Weights of a small mixture-of-experts language model, trained from scratch on English Wikipedia.
Size: 10 layers, width 192, vocabulary 24094, 31.9M parameters.
Experts: 64 experts in each of 9 layers, 4 picks a token, a softmax router.
Training: a variant of Adam for the experts, 829M tokens, 3161 steps.
Below are experts of layer 2 (counted from 0) of a mixture-of-experts language model. Rows are named router (the router's row for the expert) and show model dimensions 0-63. Each number is 128 + 24 x the weight over its row's rms, rounded and kept within 0 to 255.
Before each expert's rows: "gets" lists some tokens that make up at least twice as much of what it gets as of all text. This comes from a sample of Wikipedia text that the model never trained on. Tokens count by the router's weight.

# expert 54
gets: ". ", ".", "z", ") ", "/", "uc"
router [178 143 146 108 118 126 122 140 101 144 140 133 113  81 129  95 168 112 130 143 166 165 115 122 148 107 120 183 172 112  86 118 148  76 128 137  94 125 120  82 156 117 103 141  87 115 159 135 123 103 144  99 158 105 137 140 144 117 117 142 123 131  63 135]

# expert 49
gets: "the ", "The ", "201", "200", "202", "a "
router [147 125 147 100 100 153 167 151 107 168 153 165 125 108 137 101 146 110 170 151 144 161 121 111 140 112 105 164 177 116  97 101 127  88 108 155 103 161  93  72 149  82  89 165 120 114 141 155 128 106 155 119 140 123 120 147 149 140 110 159 155 139  90 124]

# expert 2
gets: "the ", "1", "H", " ", "C", "G"
router [149  92 148  81 103 152 118 136 113 139 124 154 131 110 107  99 180  86 155 145 137 140  87 115 158 135 134 148 167  99 116  96 123 125 128 136 137 111 117 117 151 102 103 151 113  98 141 165 118 115 155 107 155  99 145 173 164 132 124 126 123 124 133  90]

# expert 53
gets: ": ", "= ", "|", "- ", " ", "\""
router [157 111 122  89 117 149 156 163 116 170 134 165  94 104 178 119 162 109 150 157 150 120  91 105 135 109 115 135 131 130 108  88 130  90 132 161 114 141  77  96 138 121 115 134 122  78 154 162 120 104 171 109 114 113 135 161 147 130 100 149 153 109  88 131]

# expert 41
gets: "was ", "is ", "a ", "were ", "are ", "had "
router [138 140 142 106 124 154 161 160 125 153 123 175  93 108 129  96 143 107 135 171 139 160 101 126 136 144 100 141 145 125 107  50 111  79 128 134 111 115 123 110 138 130 122 158 117 143 145 150  83 105 133 104 149 112  97 145 150  95 111 180 159  96  98 125]

# expert 39
gets: "| ", "\n\n", "\n", "; ", "- ", "202"
router [177 122 113  67 116 146 168 145 140 163 140 163 102 123 154 125 189 112 151 146 148 132  87 117 160 140 130 132 137 141 100  74 136  75 113 154 108 138  71  84 148 119  90 163 122 119 143 129 128 108 149 105 152 115 109 182 121 102 111 124 125 140 100 139]

# expert 17
gets: ", ", "s", "of ", "million ", "season", "season "
router [146 109 103  88 133 151 180 156 112 172 112 170  90  89 162 133 152 125 164 154 165 133 102 124 109 141 128 141 112 119  89 118 133  83 108 153  95 135 122  84 146  92  98 169  98 128 145 141 113 102 167 130 137 101 110 161 143 110  86 148 128  94  83 118]

# expert 21
gets: ", ", ". ", ": ", "), ", "\" ", "/ "
router [148 128 126 112  95 158 141 153 130 151 148 145  74 111 139 116 171 114 165 123 165 155  92 108 135 115 148 131 154 115 126 133 154  81 112 163 107 154 115  63 143 105  84 139 120 141 161 144 126 110 147 107 126  98 114 138 127 121  94 139 127 118  71 114]

# expert 57
gets: "of ", "in ", "s ", "for ", "(", "at "
router [146 119 130  90 100 134 130 142  98 161 136 133  94 134 114  85 151  90 115 136 149 187  94 110 140 129 124 144 167 115 132 103 149 106 118 154 108 149 133 101 132  95 107 135  83 151 136 170 137 106 139 110 147  72 127 143 149 127 109 123 139 108 116 114]

# expert 10
gets: "the ", "-", "t", "an", "as", "ac"
router [155 132 155 104  97 150 129 174 119 145 142 135 129 103 112  94 199  83 141 147 140 158 121 118 163 128 103 144 179 140 127  64 126 114 121 121 120 129 126 110 121 100 102 165 103  89 120 153 126 117 136 107 156 119 123 162 169 119 148 164 165 105 116 107]

# expert 58
gets: "of ", "in ", ",", "0 ", "N", "|"
router [131 114 124  93 138 137 148 144 123 174 141 149  82  98 179 120 113 107 143 153 158 154 110 125 140 114 132 172 117 124  83 109 113  97 115 172 133 130 100 105 163  93 101 138 117 131 158 152 113  87 149 111 132 113 113 141 145 118  70 152 117 122  83 142]

# expert 22
gets: "- ", "\"", " ", ": ", "National ", "– "
router [162 128 172  89  99 134 131 151 119 139 133 181 115 104 138  81 137 103 176 124 161 151 107 131 150 105 113 128 162 136 105  77 132  91 106 155 107 128  75 117 129 119 103 132 106  91 151 137 140 105 167  95 151  99 138 139 128 151  99 148 122  91 112 117]

# expert 47
gets: "| ", "- ", "– ", "would ", "(", "there "
router [149 120 147 102 114 163 172 147 115 142 160 127 113 118 164  96 142 115 179 164 151 145 119 130 155 132  94 135 168 125  99  87 126  98 114 157 118 126  86  93 154  99  95 159 116 122 155 135 139 129 137 117 147 100 131 131 151 120  99 131 168 128  97 112]

# expert 26
gets: "the ", "2", "F", "N", "2 ", "20"
router [130 115 142  95 116 140 131 150  94 170 144 132 124 138 133  89 164  95 131 133 139 191 105 124 163 116 122 134 154 124 126 104 134 104 114 170 103 179 102  80 143  92  88 147 101 143 131 179 138 101 145 102 157 113 112 129 153 135 110 143 145 120 109 141]

# expert 5
gets: " ", "well ", "and ", "it ", "but ", "part "
router [158  98 127 108 113 157 135 121 128 153 146 173  84  97 156 131 147  60 139 136 139 124  95 111 120 145 124 168 164 101  94 103 127 108 131 169 113 108 104 110 148  93  95 139 132 109 146 162 119  81 158 150 117 103 168 155 154 118  86 124 150 111 101 104]

# expert 30
gets: ", ", "and ", "; ", "s ", ") ", "in "
router [158 104 156 102 112 164 171 135 113 153 135 150  95 110 135  87 152  88 156 127 167 172  91 104 144 129 115 158 173 103 128 124 151  74 111 176 104 149 129  88 129 106  80 133 116 110 149 149 135 106 149 111 162  98 146 130 149 133 107 129 161 113 108 108]

# expert 42
gets: "-", "'", "ch", "ia ", "s ", "t "
router [147 112 144  71 133 138 137 143 118 143 137 151 147  76 137  86 181 100 147 120 150 150 117 101 150 139 124 158 177 123 125 107 115 114 122 122 143 150 121 124 162 106  87 153 140  99 141 147 139 113 124 118 156  99  94 168 175 136 127 145 143 107 115  90]

# expert 61
gets: "9", "a ", "s ", "o ", "9 ", "8"
router [172 113 167  88 128 155 121 145 108 149 136 155 126 111 113  79 164 106 129 124 166 163  94 115 120 118 134 162 184  88 110 102 144  97 118 132 117 121 116  98 167  92  96 133 114 117 129 169 119 106 142 104 169 120 143 130 166 146 124 133 118 110 120 103]